{
  "router_score": "softmax",
  "lr_router": 0.000723,
  "qk_norm": false,
  "beta2": 0.95,
  "weight_decay": 0.31,
  "grad_clip": 1.0,
  "schedule": "wsd"
}
Below are experts of layer 2 (counted from 0) of a mixture-of-experts language model. Rows are named router (the router's row for the expert), up (a neuron's input weights, with its number) and show model dimensions 0-79. Each number is 50 + 12 x the weight over its row's rms, rounded and kept within 0 to 99.
Before each expert's rows: "comes after" lists some tokens at least twice as common just before its tokens as in all text. This comes from a sample of Wikipedia text that the model never trained on. Tokens count by the router's weight.

# expert 28
comes after: "\n", " |", ")", " |  |", ".", "=="
router:45 50 51 37 32 46 44 59 53 56 23 43 55 51 46 46 44 38 40 57 62 49 45 58 60 68 39 45 41 28 34 64 59 61 64 35 50 48 64 62 29 52 24 68 43 38 50 55 62 74 50 60 43 40 52 56 48 51 71 39 18 49 43 42 47 71 26 52 48 34 53 52 53 35 56 44 43 54 51 41
up0:43 64 59 67 47 28 67 53 54 68 54 50 58 47 63 73 49 41 33 51 53 56 43 63 68 60 52 36 31 47 33 57 33 52 68 39 66 42 76 60 22 59 54 65 40 40 49 42 46 51 57 53 43 61 51 68 69 50 69 39 50 45 47 29 51 52 28 56 53 39 61 50 34 26 43 38 24 46 62 44
up1:33 50 52 53 33 49 50 68 48 48 35 44 46 45 68 53 34 45 30 62 62 56 53 49 58 60 56 48 52 56 42 69 50 42 56 41 66 62 61 44 55 54 44 51 43 43 47 41 50 53 50 56 56 40 39 67 54 54 54 36 45 51 36 44 65 38 37 63 59 36 48 60 33 34 40 52 43 50 47 48
up2:31 65 61 67 35 41 63 57 50 55 40 51 58 63 66 61 51 61 33 42 71 59 46 36 86 49 57 53 38 40 26 61 51 68 54 57 57 54 53 64 43 58 40 62 40 44 54 23 37 36 61 72 22 47 73 71 69 44 41 28 72 58 32 38 53 60 36 44 55 48 48 62 51 49 43 45 40 41 59 37
up3:45 68 51 65 55 48 79 47 44 62 75 62 57 53 63 38 51 51 56 68 70 51 40 54 53 61 59 35 41 54 61 54 48 50 51 44 72 46 60 61 26 62 38 52 36 60 70 46 47 57 52 65 35 49 54 57 70 66 64 37 39 47 36 40 34 42 35 50 44 49 61 63 42 31 33 53 47 38 47 59
up4:40 61 63 60 44 40 75 60 44 61 52 46 57 42 60 58 40 48 36 47 58 48 48 66 60 52 50 28 37 31 48 68 45 56 67 16 66 46 58 52 42 48 44 52 27 48 41 50 49 66 60 47 42 58 39 65 59 54 76 41 35 66 44 35 49 42 35 50 53 43 57 55 37 19 25 37 39 39 70 45
up5:39 61 65 48 53 49 61 55 41 68 40 38 60 61 51 61 51 50 25 60 66 51 46 58 62 65 68 42 37 34 42 50 44 57 60 39 45 50 53 66 44 55 62 60 35 56 51 32 42 61 52 56 31 42 50 60 58 22 55 32 37 55 39 41 63 29 34 59 36 40 48 54 38 36 41 38 06 35 63 34
up6:45 39 48 63 56 38 50 41 56 57 53 50 51 45 57 55 48 21 46 47 72 44 55 67 47 64 56 43 62 37 41 57 50 66 61 57 52 54 57 60 16 28 62 57 48 38 49 58 44 44 40 63 40 57 43 52 60 39 97 51 34 65 50 46 50 41 32 58 53 50 60 43 37 21 50 35 43 26 64 40
up7:41 54 78 48 35 41 53 51 44 68 54 56 50 40 52 55 33 36 27 41 65 47 38 64 57 59 33 40 42 30 40 55 44 57 61 34 58 48 54 61 36 62 50 62 41 45 35 42 38 62 62 54 56 46 50 70 62 42 52 43 36 54 55 38 37 60 39 60 54 42 56 59 46 39 42 47 42 48 42 40
up8:32 60 57 66 38 36 57 50 59 56 48 48 66 55 66 56 37 37 45 55 76 46 35 70 61 49 41 40 37 34 38 59 55 60 80 33 67 36 69 53 43 58 44 68 45 34 48 40 44 63 45 52 28 52 60 64 74 57 59 34 42 71 42 32 40 62 39 53 67 39 54 47 32 35 36 45 36 32 67 44
up9:36 63 68 62 36 40 68 53 60 65 48 48 44 46 76 59 53 50 44 56 52 46 40 73 69 58 55 44 37 36 43 61 36 49 61 38 66 37 59 74 30 51 46 53 31 38 64 38 42 53 62 59 39 46 41 74 69 55 67 30 37 48 41 31 52 46 28 70 56 35 55 50 33 30 44 35 38 33 58 44
up10:46 47 54 45 46 58 62 56 55 72 53 47 63 48 54 60 35 34 49 38 41 64 53 39 57 52 44 56 53 45 48 53 61 39 67 39 69 27 53 50 53 47 47 47 33 29 34 50 35 55 46 74 47 63 44 63 63 38 70 45 40 48 45 43 38 44 43 51 82 47 51 58 32 54 47 51 43 52 57 41
up11:32 52 55 70 40 35 49 46 73 61 38 73 41 49 43 69 38 44 47 61 54 49 45 52 67 64 58 39 41 42 30 55 50 59 58 33 56 56 56 64 39 40 37 62 38 41 46 42 51 63 51 52 58 66 60 64 65 57 63 36 27 60 42 48 56 44 35 70 47 47 54 37 42 40 57 30 42 38 47 20
up12:26 64 53 50 40 44 45 52 57 56 50 52 75 55 63 61 40 56 47 47 45 45 42 61 72 43 53 38 32 51 32 50 44 45 68 22 55 47 51 62 47 45 43 56 34 33 42 44 37 57 59 57 55 52 48 66 60 40 61 30 45 47 48 38 57 49 46 59 55 39 51 52 40 44 48 32 40 50 59 42
up13:27 58 43 62 54 38 53 60 63 63 62 64 58 65 62 57 40 39 47 56 65 46 25 48 51 55 73 50 53 48 46 55 49 65 45 36 50 61 46 56 33 79 57 48 42 31 68 44 54 46 36 56 55 65 48 67 57 63 80 44 67 40 58 42 66 38 35 55 38 36 74 53 41 56 46 54 34 33 59 14
up14:43 54 58 48 41 46 52 51 55 59 51 42 69 55 65 56 50 28 27 55 56 58 56 60 57 43 39 47 51 32 44 64 38 57 55 45 65 51 73 70 26 50 30 44 43 64 44 44 46 71 54 78 39 52 50 50 55 57 56 44 44 61 40 38 59 39 36 39 46 39 50 63 42 31 40 46 42 52 75 41
up15:44 57 58 39 44 35 61 56 72 53 51 47 40 44 45 55 39 44 38 26 55 61 35 55 56 58 50 58 47 23 52 60 61 34 77 32 69 36 68 68 55 54 44 62 38 45 42 25 53 48 60 48 44 38 47 63 71 61 49 48 35 52 58 29 50 58 33 72 52 38 49 52 33 45 56 29 34 53 49 25
up16:36 50 56 47 49 44 49 48 66 55 47 47 46 58 55 73 39 30 47 52 49 55 33 73 59 51 52 31 46 53 46 46 34 72 58 24 63 52 47 71 33 43 45 60 41 42 64 36 61 69 56 51 65 46 35 66 54 65 67 41 36 58 31 38 63 42 25 74 56 44 48 68 39 45 42 39 39 30 60 41
up17:34 48 73 63 43 63 49 43 40 82 37 57 59 45 48 56 39 64 43 44 49 77 40 81 62 54 49 52 51 51 40 73 48 55 57 23 61 46 52 58 52 53 40 65 49 34 41 34 46 57 58 63 53 50 55 57 74 36 58 36 37 66 37 38 47 45 41 57 41 31 56 60 53 42 40 31 29 43 54 33
up18:42 59 70 52 45 40 53 55 49 72 49 52 64 48 57 60 52 44 39 56 42 75 36 75 63 55 53 51 40 36 43 71 48 37 76 25 58 37 50 57 38 53 43 71 51 45 51 44 45 66 56 70 44 44 51 61 57 64 54 41 30 55 36 40 55 62 36 55 40 25 70 47 35 43 44 37 41 45 54 49
up19:41 57 58 62 55 36 64 58 53 58 48 47 61 50 58 69 45 41 44 39 54 42 31 66 68 50 50 42 35 34 46 60 39 59 69 41 66 42 61 61 34 44 49 59 37 40 46 38 36 60 60 46 43 48 60 65 63 64 59 37 38 59 43 37 54 61 31 69 57 39 60 42 31 33 42 41 33 42 65 33
up20:32 50 69 41 40 39 44 62 58 53 34 55 67 45 58 54 32 30 47 36 59 43 43 58 58 59 47 35 54 58 43 66 39 51 48 42 60 50 61 48 35 46 42 48 43 30 43 39 50 40 56 52 58 45 52 69 72 35 56 35 19 73 34 38 54 69 32 56 53 40 51 39 45 42 41 35 54 42 53 34
up21:40 65 69 49 48 42 61 47 50 58 55 38 60 41 65 73 61 33 51 54 31 44 41 56 65 48 31 35 52 33 44 55 58 64 59 47 62 40 54 86 56 43 58 72 35 57 66 40 49 68 59 53 55 50 54 72 56 48 46 49 53 47 55 38 59 49 44 35 51 43 74 66 25 44 49 21 39 33 49 34
up22:33 56 70 61 43 31 63 53 51 65 50 52 66 46 70 69 38 36 39 51 43 48 41 53 66 61 57 45 46 42 46 65 43 57 58 38 64 39 61 70 30 48 56 56 36 48 45 37 42 59 63 63 37 54 57 77 69 46 64 33 37 49 35 32 56 51 34 57 61 33 58 53 27 34 49 39 32 39 65 45
up23:46 65 67 72 40 47 65 48 69 73 39 66 28 58 49 62 54 30 45 53 40 46 47 41 60 51 52 33 25 47 45 71 53 41 71 36 36 52 63 85 24 55 31 51 36 37 47 43 40 66 55 52 38 37 49 57 60 31 50 41 38 60 50 33 46 48 13 61 56 36 52 60 53 37 58 32 42 33 64 49
up24:34 66 57 63 37 44 64 62 64 61 61 49 62 51 57 70 46 39 43 47 55 53 40 65 66 59 61 35 51 39 41 62 44 50 52 38 63 38 55 57 40 59 53 60 41 37 54 40 41 51 51 60 48 53 46 73 72 59 65 30 28 51 38 28 62 41 31 57 60 35 63 42 38 29 38 44 32 37 70 38
up25:40 66 67 66 51 37 59 53 59 68 63 45 59 45 67 69 45 41 36 51 51 41 35 57 64 54 58 37 27 36 43 64 37 45 57 38 70 41 66 62 34 54 52 68 39 44 38 46 35 55 54 54 40 56 59 73 64 57 61 33 37 41 44 32 56 57 28 61 58 34 66 57 32 27 40 40 28 41 60 33
up26:44 72 53 56 37 49 57 57 41 49 43 58 58 51 63 57 35 37 49 70 61 64 45 66 75 50 40 42 56 36 36 56 48 59 63 49 55 27 62 68 60 44 36 50 34 51 56 41 45 75 62 57 57 54 35 63 50 48 59 43 53 45 51 44 69 49 48 49 51 46 47 56 34 40 43 48 40 53 55 59
up27:45 49 61 65 45 40 57 60 60 78 47 50 58 49 54 55 53 47 30 43 56 58 37 61 65 49 54 39 41 51 35 65 42 51 61 45 77 32 62 58 31 51 44 54 36 44 52 46 40 66 58 61 56 52 47 71 71 45 68 39 44 63 54 25 51 56 19 64 54 26 52 59 33 20 51 29 29 32 57 45

# expert 11
comes after: "0", "3", "4", "1", "5", "6"
router:44 56 50 52 46 37 49 74 57 60 40 58 53 55 51 50 50 51 49 56 65 49 46 49 61 63 59 24 42 47 43 73 33 50 43 32 57 58 61 68 27 42 30 65 31 44 61 48 60 60 61 44 49 51 58 73 57 65 65 37 39 62 40 23 58 66 20 73 42 24 65 36 44 18 41 33 42 25 64 41
up0:32 49 70 47 34 23 56 51 68 78 48 50 49 47 60 68 30 59 39 56 63 50 41 57 76 67 38 49 48 42 23 56 62 54 48 32 52 43 70 39 42 58 42 45 51 46 42 46 63 56 49 51 46 76 53 73 55 43 63 31 49 46 55 45 52 57 39 63 59 42 46 43 43 44 40 63 43 43 47 44
up1:57 50 63 59 37 39 64 39 61 74 33 34 50 61 56 56 36 44 47 38 63 62 58 54 60 35 35 36 54 54 26 59 57 71 76 47 75 50 49 60 45 47 23 59 46 37 57 46 41 71 33 59 60 54 43 58 62 38 53 48 48 60 42 60 61 51 49 36 45 46 46 46 33 47 40 38 47 57 64 44
up2:26 66 59 54 43 39 61 66 44 63 57 59 57 50 59 70 39 62 38 29 52 49 28 66 72 64 51 49 36 36 31 66 51 46 66 32 61 29 59 64 33 60 36 61 45 36 47 41 18 62 51 68 41 51 43 68 64 51 65 41 55 55 38 41 56 49 36 58 54 47 52 53 25 45 48 32 30 35 62 33
up3:38 40 53 49 22 53 49 50 46 57 51 46 56 58 49 69 30 25 50 59 54 58 34 52 67 65 45 39 45 42 25 32 74 45 66 44 50 42 52 39 57 43 56 59 48 53 40 38 43 59 33 66 52 43 36 52 66 53 61 28 45 50 18 55 42 47 33 49 68 52 73 51 42 46 50 42 45 51 54 25
up4:37 42 71 45 53 31 62 57 61 69 46 49 57 49 54 57 42 51 32 39 52 50 28 59 56 70 39 34 44 53 46 56 42 58 50 31 44 47 56 57 13 53 41 59 31 23 49 47 45 57 51 42 47 73 41 72 69 53 58 43 31 61 41 53 32 56 42 71 62 33 44 64 45 39 39 28 35 32 59 42
up5:46 48 47 53 50 30 53 42 77 49 71 43 65 30 66 53 37 41 38 66 51 40 61 26 42 57 55 43 51 51 53 55 53 45 49 62 63 55 37 40 28 47 40 55 44 53 62 47 50 39 44 49 42 50 46 35 47 46 72 42 59 47 53 58 46 53 48 53 72 83 50 38 47 57 57 46 43 41 39 50
up6:33 57 67 46 43 41 56 40 42 60 53 67 47 33 60 57 51 36 57 54 69 45 51 51 54 64 43 37 41 40 50 64 47 65 51 48 56 43 67 53 29 54 38 61 57 53 56 45 47 51 48 75 40 54 41 58 59 52 63 36 52 65 58 32 62 35 29 42 57 42 64 40 35 42 40 48 38 51 64 50
up7:47 50 80 58 37 45 59 47 46 65 53 35 60 47 63 62 38 18 58 37 63 57 41 66 56 73 26 32 57 47 39 61 45 63 47 39 48 41 73 59 43 52 52 59 44 40 32 33 53 63 61 51 40 58 42 56 64 45 64 47 42 64 40 31 65 45 31 47 72 35 42 60 40 36 47 41 40 51 38 29
up8:44 55 62 33 53 13 42 58 68 57 49 39 49 48 46 47 50 40 45 28 65 35 39 59 51 57 33 50 56 47 44 68 40 42 62 51 52 53 63 39 26 51 39 61 34 38 48 30 66 57 45 61 43 55 27 67 79 61 57 40 33 68 57 35 74 57 42 62 67 31 60 48 60 40 44 51 37 51 58 33
up9:49 49 55 65 38 45 67 23 47 65 64 67 39 94 49 46 53 49 42 56 50 49 57 51 58 41 66 44 59 62 48 42 46 45 38 51 47 58 66 63 47 33 51 53 43 69 49 49 52 47 71 65 28 69 62 66 53 48 76 46 52 49 44 52 32 25 39 61 63 59 52 51 38 38 29 43 64 09 64 39
up10:36 69 67 38 47 41 60 54 25 55 53 54 55 45 61 57 43 57 47 39 36 34 50 47 61 40 50 47 45 52 50 62 49 53 57 43 59 43 62 62 35 59 40 61 35 51 58 46 41 58 48 62 45 59 49 74 55 30 46 34 44 56 44 35 62 71 37 61 74 43 53 44 48 26 52 54 50 34 57 46
up11:46 51 59 45 50 52 55 57 48 47 39 60 45 53 47 66 53 58 44 36 43 58 37 59 49 61 59 52 39 61 46 61 51 50 59 26 58 71 68 57 43 35 52 55 48 22 55 48 53 58 64 50 52 38 43 44 31 48 87 42 45 46 23 49 69 51 46 59 60 45 41 44 54 47 70 64 42 62 41 54
up12:33 56 52 51 47 47 38 50 43 56 61 51 78 61 59 57 41 56 45 47 51 28 65 57 66 42 53 46 30 49 46 52 43 56 66 27 73 49 51 52 33 40 30 58 47 60 46 18 45 47 52 55 39 50 38 53 56 57 53 53 38 47 52 48 47 52 54 61 56 36 45 46 49 47 49 40 44 40 57 51
up13:33 59 62 55 46 42 55 52 46 65 48 46 60 48 61 56 47 37 39 47 51 43 46 63 62 54 48 41 36 29 40 57 48 57 64 43 59 47 59 57 36 65 42 60 36 34 46 38 33 67 51 62 45 45 40 69 64 51 75 42 38 51 51 31 48 55 35 52 56 42 61 58 34 35 52 40 28 38 61 33
up14:13 54 50 61 45 41 70 52 46 53 52 32 56 35 52 54 61 49 36 27 50 57 38 43 60 54 43 55 42 34 48 60 57 52 50 26 68 68 59 54 40 59 24 53 39 44 49 46 49 58 69 53 58 46 42 64 63 39 46 38 39 74 48 27 60 59 25 45 49 31 50 56 35 48 48 60 38 35 78 35
up15:46 68 42 51 36 50 83 64 62 64 51 59 66 42 53 58 45 45 58 48 48 55 22 54 53 46 51 49 50 48 49 52 46 50 59 30 71 32 60 60 51 51 35 63 32 33 28 45 33 76 61 61 56 52 21 68 56 62 75 47 45 64 43 38 42 61 43 49 59 45 61 78 41 51 49 39 37 51 72 44
up16:40 74 63 57 29 41 63 50 58 65 49 45 60 54 61 75 36 41 45 49 39 44 32 63 70 60 42 31 37 33 32 46 61 67 61 29 65 27 63 63 46 66 48 59 33 44 39 43 38 57 45 63 29 53 39 59 67 49 69 39 33 52 38 48 33 37 43 34 61 49 54 56 35 44 42 40 40 57 61 33
up17:33 79 60 50 55 46 64 61 55 68 26 39 30 63 64 60 45 52 35 45 66 63 49 60 59 67 70 34 40 45 35 52 45 67 61 46 57 37 45 41 27 60 46 40 55 50 35 28 42 50 56 58 43 51 49 79 66 26 47 42 51 60 52 40 56 43 44 40 77 28 45 45 40 45 36 53 33 39 50 49
up18:31 51 65 55 41 30 63 47 51 59 43 46 54 50 67 67 43 36 30 50 50 51 41 70 66 58 50 42 30 33 37 63 50 55 62 39 66 39 61 62 38 62 48 52 45 43 35 40 38 51 53 70 35 43 51 76 73 45 64 36 39 47 47 34 46 50 27 46 61 41 65 60 34 35 53 38 35 34 59 43
up19:35 59 71 59 40 36 57 54 54 61 56 52 51 47 64 71 38 39 25 43 54 53 41 54 69 63 60 44 40 39 39 55 54 47 62 35 66 42 56 54 42 58 37 55 30 48 38 45 38 59 55 60 44 54 59 66 64 42 67 38 36 45 42 39 52 50 38 49 54 43 56 52 39 37 43 37 34 48 58 28
up20:35 66 55 53 48 42 53 66 48 54 39 39 45 30 69 77 39 56 56 56 46 45 28 70 59 48 43 48 42 42 43 46 48 53 77 52 63 28 76 52 32 69 43 43 31 35 48 46 53 48 54 61 36 41 49 57 57 33 60 54 40 61 43 50 63 65 36 51 48 35 46 55 44 28 58 50 34 42 65 40
up21:45 31 57 44 43 47 39 38 49 52 70 46 53 33 66 73 60 47 53 62 63 61 33 44 56 67 38 53 54 33 41 27 41 41 55 61 44 29 67 49 73 78 75 44 58 54 46 24 49 39 50 68 47 33 71 46 59 47 48 47 46 33 54 56 58 58 46 49 61 64 61 58 38 56 55 42 33 55 32 41
up22:39 57 63 58 42 26 53 46 50 66 48 46 60 35 71 68 39 33 39 45 37 45 44 66 71 63 42 54 42 38 44 55 53 60 67 31 62 38 73 64 33 58 55 59 36 53 43 39 41 54 53 62 30 48 51 71 72 44 65 40 36 47 40 36 52 40 36 58 54 45 63 58 33 31 41 49 30 43 58 36
up23:46 59 72 61 47 45 65 66 50 79 41 53 45 50 55 60 51 41 40 45 46 45 53 57 58 74 38 31 20 49 46 61 43 51 60 36 54 48 52 62 26 58 29 51 45 35 49 40 38 36 45 44 46 57 45 65 56 36 66 43 35 63 23 39 38 56 28 62 62 33 56 57 46 26 44 32 45 40 73 44
up24:26 76 54 51 33 39 50 49 51 49 56 48 47 42 48 55 52 26 45 36 59 46 33 68 64 57 62 42 29 42 53 56 48 64 61 53 69 36 69 62 46 47 53 46 49 58 44 52 43 49 46 73 55 45 50 62 52 54 71 26 42 61 41 34 67 46 34 55 38 29 66 56 19 44 66 51 35 46 54 32
up25:28 63 59 45 16 46 47 61 60 53 53 52 54 58 56 60 33 36 49 42 61 60 39 49 61 40 49 25 44 50 35 44 46 45 53 50 58 32 67 51 53 60 49 65 48 67 35 45 46 60 46 67 45 33 63 65 64 55 57 23 26 60 32 52 46 50 47 50 76 47 48 35 51 51 60 31 44 32 46 45
up26:35 65 67 52 38 37 54 56 43 65 50 45 50 38 54 55 48 36 38 49 49 42 33 69 71 60 49 36 35 32 39 63 53 69 63 42 53 42 68 57 46 54 54 64 28 41 55 33 40 53 47 58 33 46 57 70 70 44 63 40 43 65 49 48 60 56 43 56 65 55 60 53 30 27 57 40 35 38 50 38
up27:35 65 34 68 49 70 48 55 51 31 56 62 70 58 54 62 54 61 51 45 43 28 53 51 59 31 43 45 49 44 50 53 40 56 55 50 61 46 53 68 38 54 51 34 40 65 44 36 44 53 41 73 51 44 44 53 51 54 48 43 54 46 44 51 34 39 48 75 44 60 60 58 36 34 42 65 40 34 49 52

# expert 6
comes after: " |", ",", ";", ":", "|", "-"
router:38 55 63 59 39 38 61 53 53 73 39 41 44 44 45 58 44 42 28 40 54 57 53 62 56 69 55 46 47 46 46 41 60 64 37 45 66 66 53 52 32 49 54 71 38 43 69 56 46 52 53 64 49 51 47 60 67 44 58 34 45 78 45 38 59 46 34 52 45 46 66 61 48 36 39 50 35 32 62 21
up0:43 62 58 58 37 54 64 65 49 50 52 70 44 57 42 63 40 48 43 36 54 48 53 54 68 52 73 40 40 37 41 71 58 41 47 27 64 53 62 55 42 69 50 54 44 29 51 37 38 56 68 48 49 50 56 59 59 57 67 43 34 52 25 40 46 81 26 67 46 44 50 54 38 46 38 25 41 30 58 24
up1:26 42 45 52 42 20 45 49 69 60 26 32 60 44 66 54 41 49 42 65 46 58 38 48 57 41 37 49 54 48 46 54 62 67 61 45 56 58 50 46 52 69 57 55 45 50 45 31 60 73 67 78 36 48 49 55 63 54 66 47 53 64 38 41 70 54 43 42 53 42 63 45 30 54 43 56 43 56 48 34
up2:35 48 70 51 42 32 52 59 53 68 56 53 59 47 56 59 45 42 40 44 56 53 45 52 69 52 53 37 37 43 46 67 35 64 55 38 62 41 64 61 33 64 44 57 32 39 50 38 37 61 54 63 49 55 60 67 69 55 57 32 36 56 34 32 50 58 32 62 45 40 54 53 29 35 28 42 27 37 65 45
up3:33 48 59 42 37 53 46 49 77 59 60 46 59 45 75 49 31 45 48 61 57 68 31 49 62 64 42 48 39 37 41 55 69 62 63 41 51 64 53 52 50 47 50 52 35 52 39 31 47 63 64 75 54 69 42 59 66 51 57 41 54 31 28 43 48 43 37 33 59 38 82 55 36 47 52 48 37 41 47 47
up4:39 60 51 43 44 34 58 53 75 72 51 63 44 29 62 48 42 38 37 52 52 29 41 66 54 61 65 45 45 45 42 68 42 50 52 43 57 54 66 64 36 41 54 65 38 52 59 36 37 78 55 47 42 68 45 67 53 42 79 37 48 57 59 39 40 59 30 67 45 38 56 51 52 30 39 48 46 47 53 31
up5:24 66 51 51 28 47 57 58 66 64 60 48 59 38 62 80 47 38 44 55 63 28 44 51 60 57 50 42 41 44 51 64 40 52 60 32 65 34 53 64 25 54 47 53 36 51 53 30 50 59 45 58 36 31 48 64 66 42 64 27 45 51 50 40 42 47 31 59 64 38 53 42 50 34 49 31 34 36 65 36
up6:38 47 63 64 57 04 51 29 35 69 30 49 57 37 65 66 47 27 53 72 61 56 39 62 55 81 60 45 48 43 38 60 57 52 63 45 55 56 60 63 33 50 52 58 48 50 74 53 59 43 48 60 63 72 62 58 49 48 67 41 37 51 44 41 36 65 33 67 48 52 63 27 30 34 38 35 44 47 78 39
up7:54 52 62 35 49 55 54 49 56 66 60 49 69 57 49 62 40 55 50 39 56 56 58 55 54 49 56 48 47 50 37 50 34 34 64 45 64 38 55 51 58 49 45 53 40 47 51 35 38 54 67 62 36 46 51 65 62 50 57 38 43 53 50 44 35 53 48 45 55 49 53 69 52 41 64 29 57 13 55 56
up8:55 52 46 36 50 59 43 62 52 69 46 44 41 64 51 70 53 59 34 74 55 41 48 59 53 50 37 41 41 41 34 71 27 55 45 42 54 61 51 44 28 20 32 58 54 45 56 35 47 63 33 39 47 39 52 46 45 58 60 46 30 49 40 41 56 48 37 61 52 46 49 29 46 43 44 61 54 62 50 44
up9:53 52 73 45 32 47 45 45 48 47 49 48 49 50 64 61 56 40 39 33 46 45 40 61 61 67 60 39 42 50 54 46 50 60 67 45 57 45 62 62 54 52 55 51 37 59 53 41 34 64 64 70 36 67 55 52 78 31 61 37 52 52 39 34 39 36 42 63 59 32 48 48 50 24 49 40 35 43 57 53
up10:38 47 75 50 47 39 45 45 45 77 60 62 59 44 51 68 51 43 45 36 60 37 48 61 57 56 55 41 46 43 48 54 62 31 68 42 58 40 61 62 52 56 45 52 43 39 42 40 46 56 46 69 31 46 40 60 69 47 69 41 42 57 34 36 51 58 35 61 73 40 54 62 34 35 41 27 39 33 74 20
up11:31 49 71 51 42 43 64 53 64 67 61 54 55 56 56 79 49 43 47 40 61 65 26 64 57 55 57 36 53 31 49 62 55 35 66 44 51 29 64 67 42 53 35 41 37 20 39 24 39 44 44 55 56 40 46 64 61 58 63 47 40 57 39 44 82 42 29 73 53 42 67 70 33 36 38 38 07 43 63 21
up12:36 61 41 61 48 22 59 47 68 71 31 42 54 51 68 66 48 47 31 48 53 58 54 57 74 67 36 41 46 42 14 51 73 43 63 27 54 52 49 54 45 37 52 54 44 53 57 36 44 68 42 57 54 33 46 68 63 39 58 35 34 63 18 50 66 47 41 61 60 51 60 33 46 33 51 49 41 39 57 29
up13:49 73 50 59 41 44 53 60 49 53 52 64 58 57 55 62 35 39 47 41 67 29 42 84 56 46 55 33 47 56 35 61 44 49 55 41 67 36 68 67 23 46 25 55 37 19 40 43 39 55 53 46 48 43 30 68 61 74 77 40 33 39 45 38 36 60 37 72 62 39 64 57 41 42 58 42 36 30 82 41
up14:29 56 67 53 40 42 60 51 56 69 49 57 62 43 63 69 45 39 44 51 54 53 45 61 71 58 43 34 47 41 39 55 43 47 62 43 62 45 71 67 36 49 36 61 30 41 48 33 48 58 61 61 47 56 46 71 66 56 66 32 34 47 34 30 52 47 33 58 54 39 62 51 29 37 32 37 30 43 64 43
up15:28 66 67 51 43 42 49 52 53 53 60 51 66 36 61 58 38 34 35 56 55 47 34 67 68 49 54 41 29 35 36 73 35 55 64 43 64 41 67 65 31 56 50 59 33 45 42 27 41 59 56 67 34 49 46 65 69 55 55 38 24 47 54 31 49 74 30 62 55 30 60 57 48 34 44 19 34 36 56 46
up16:24 52 68 60 39 47 62 51 54 51 52 52 51 51 44 56 40 38 33 56 54 38 44 88 62 55 58 28 36 49 52 62 46 59 72 38 56 55 62 67 34 51 42 64 31 20 44 48 33 49 54 44 44 45 35 60 74 65 67 42 25 56 46 39 59 52 39 73 58 40 66 54 19 50 54 41 39 49 53 30
up17:42 56 67 62 49 45 52 52 50 62 55 50 52 46 67 62 47 41 50 46 47 54 53 66 70 54 49 40 29 42 41 62 39 55 61 34 68 44 61 67 36 56 36 59 39 41 44 37 54 53 59 58 45 52 49 68 66 44 66 38 25 57 52 36 41 42 35 55 52 34 59 53 41 35 47 32 33 47 49 43
up18:36 54 69 46 39 47 56 60 58 56 48 48 62 37 55 65 51 40 38 58 50 51 38 60 67 64 48 30 28 42 47 71 39 49 72 45 62 44 58 64 32 50 45 63 38 43 43 32 43 61 53 62 51 49 52 63 63 41 58 39 29 60 51 35 51 51 30 66 58 29 59 56 37 37 44 35 32 44 59 45
up19:24 59 62 55 29 41 65 66 54 62 53 62 59 38 68 75 46 44 54 47 58 60 40 61 75 69 46 32 20 46 40 72 49 51 63 31 59 47 58 65 44 53 46 64 36 52 38 34 37 56 45 52 42 41 54 59 61 55 60 27 41 44 39 45 43 41 33 51 59 38 62 45 36 36 44 35 36 45 63 28
up20:32 55 61 59 20 37 63 54 56 75 41 61 67 57 62 67 48 34 40 49 54 55 56 54 75 64 58 40 38 39 20 57 54 57 49 39 39 44 72 67 47 64 55 35 47 41 63 42 38 51 61 65 31 45 48 62 69 44 54 50 45 61 25 45 47 60 38 52 52 45 55 49 50 35 39 32 42 33 50 35
up21:50 72 72 70 48 61 41 48 49 51 43 46 40 68 48 51 67 36 42 58 49 40 40 66 52 24 53 38 46 48 46 71 48 75 59 44 39 59 64 59 68 72 58 52 65 59 65 62 40 43 60 55 54 52 58 69 50 33 39 54 46 72 59 54 44 52 46 75 44 46 37 62 44 42 58 53 29 52 69 44
up22:54 57 69 75 50 45 41 44 53 53 18 54 41 37 64 63 38 48 58 76 28 51 45 57 56 53 90 57 67 70 53 55 59 74 59 35 59 68 55 50 54 59 55 55 55 57 50 34 59 48 44 49 50 52 71 49 73 63 45 53 43 47 49 41 33 78 44 50 48 62 59 60 43 42 44 58 49 47 48 59
up23:35 73 42 76 42 51 55 54 54 61 41 55 39 55 45 60 47 47 45 61 59 33 57 46 64 64 54 47 42 58 47 55 47 51 61 44 63 56 61 73 34 52 44 54 27 49 52 46 32 52 58 48 39 67 26 63 58 39 65 38 52 48 47 32 43 46 29 53 45 36 58 57 47 31 40 48 41 22 56 45
up24:30 63 60 52 46 38 49 67 60 66 55 50 67 41 58 63 51 34 50 40 66 48 50 57 64 67 60 45 44 39 48 62 40 60 62 43 78 36 58 67 36 53 42 63 33 37 47 33 38 57 55 54 34 43 46 78 53 54 74 40 31 57 43 33 61 52 33 60 49 33 54 40 36 30 45 37 28 47 53 41
up25:33 53 59 47 41 45 55 55 53 70 60 52 64 23 71 55 48 43 41 48 56 50 39 48 60 54 42 39 38 45 51 54 46 47 66 38 63 40 71 69 42 61 48 61 53 45 38 36 29 61 71 56 46 52 53 63 62 60 70 36 38 54 47 38 51 61 30 59 55 21 62 56 33 31 45 34 38 39 57 45
up26:33 57 58 58 32 49 53 59 50 66 54 55 60 45 63 65 52 39 40 46 60 44 37 65 72 56 53 43 39 42 42 61 40 51 66 36 55 34 69 69 38 43 36 60 36 38 45 36 40 58 65 58 40 54 50 64 78 47 75 33 38 51 43 28 56 53 29 67 54 32 60 62 32 36 54 33 27 44 55 43
up27:39 67 53 56 50 40 65 52 57 72 40 47 77 52 42 60 56 48 36 43 41 44 50 47 58 37 50 51 38 43 43 59 52 39 62 20 75 42 50 58 42 39 38 45 46 53 45 43 35 58 58 51 58 52 45 68 78 51 51 43 42 58 52 37 56 46 43 68 53 38 55 58 43 13 31 55 51 35 57 35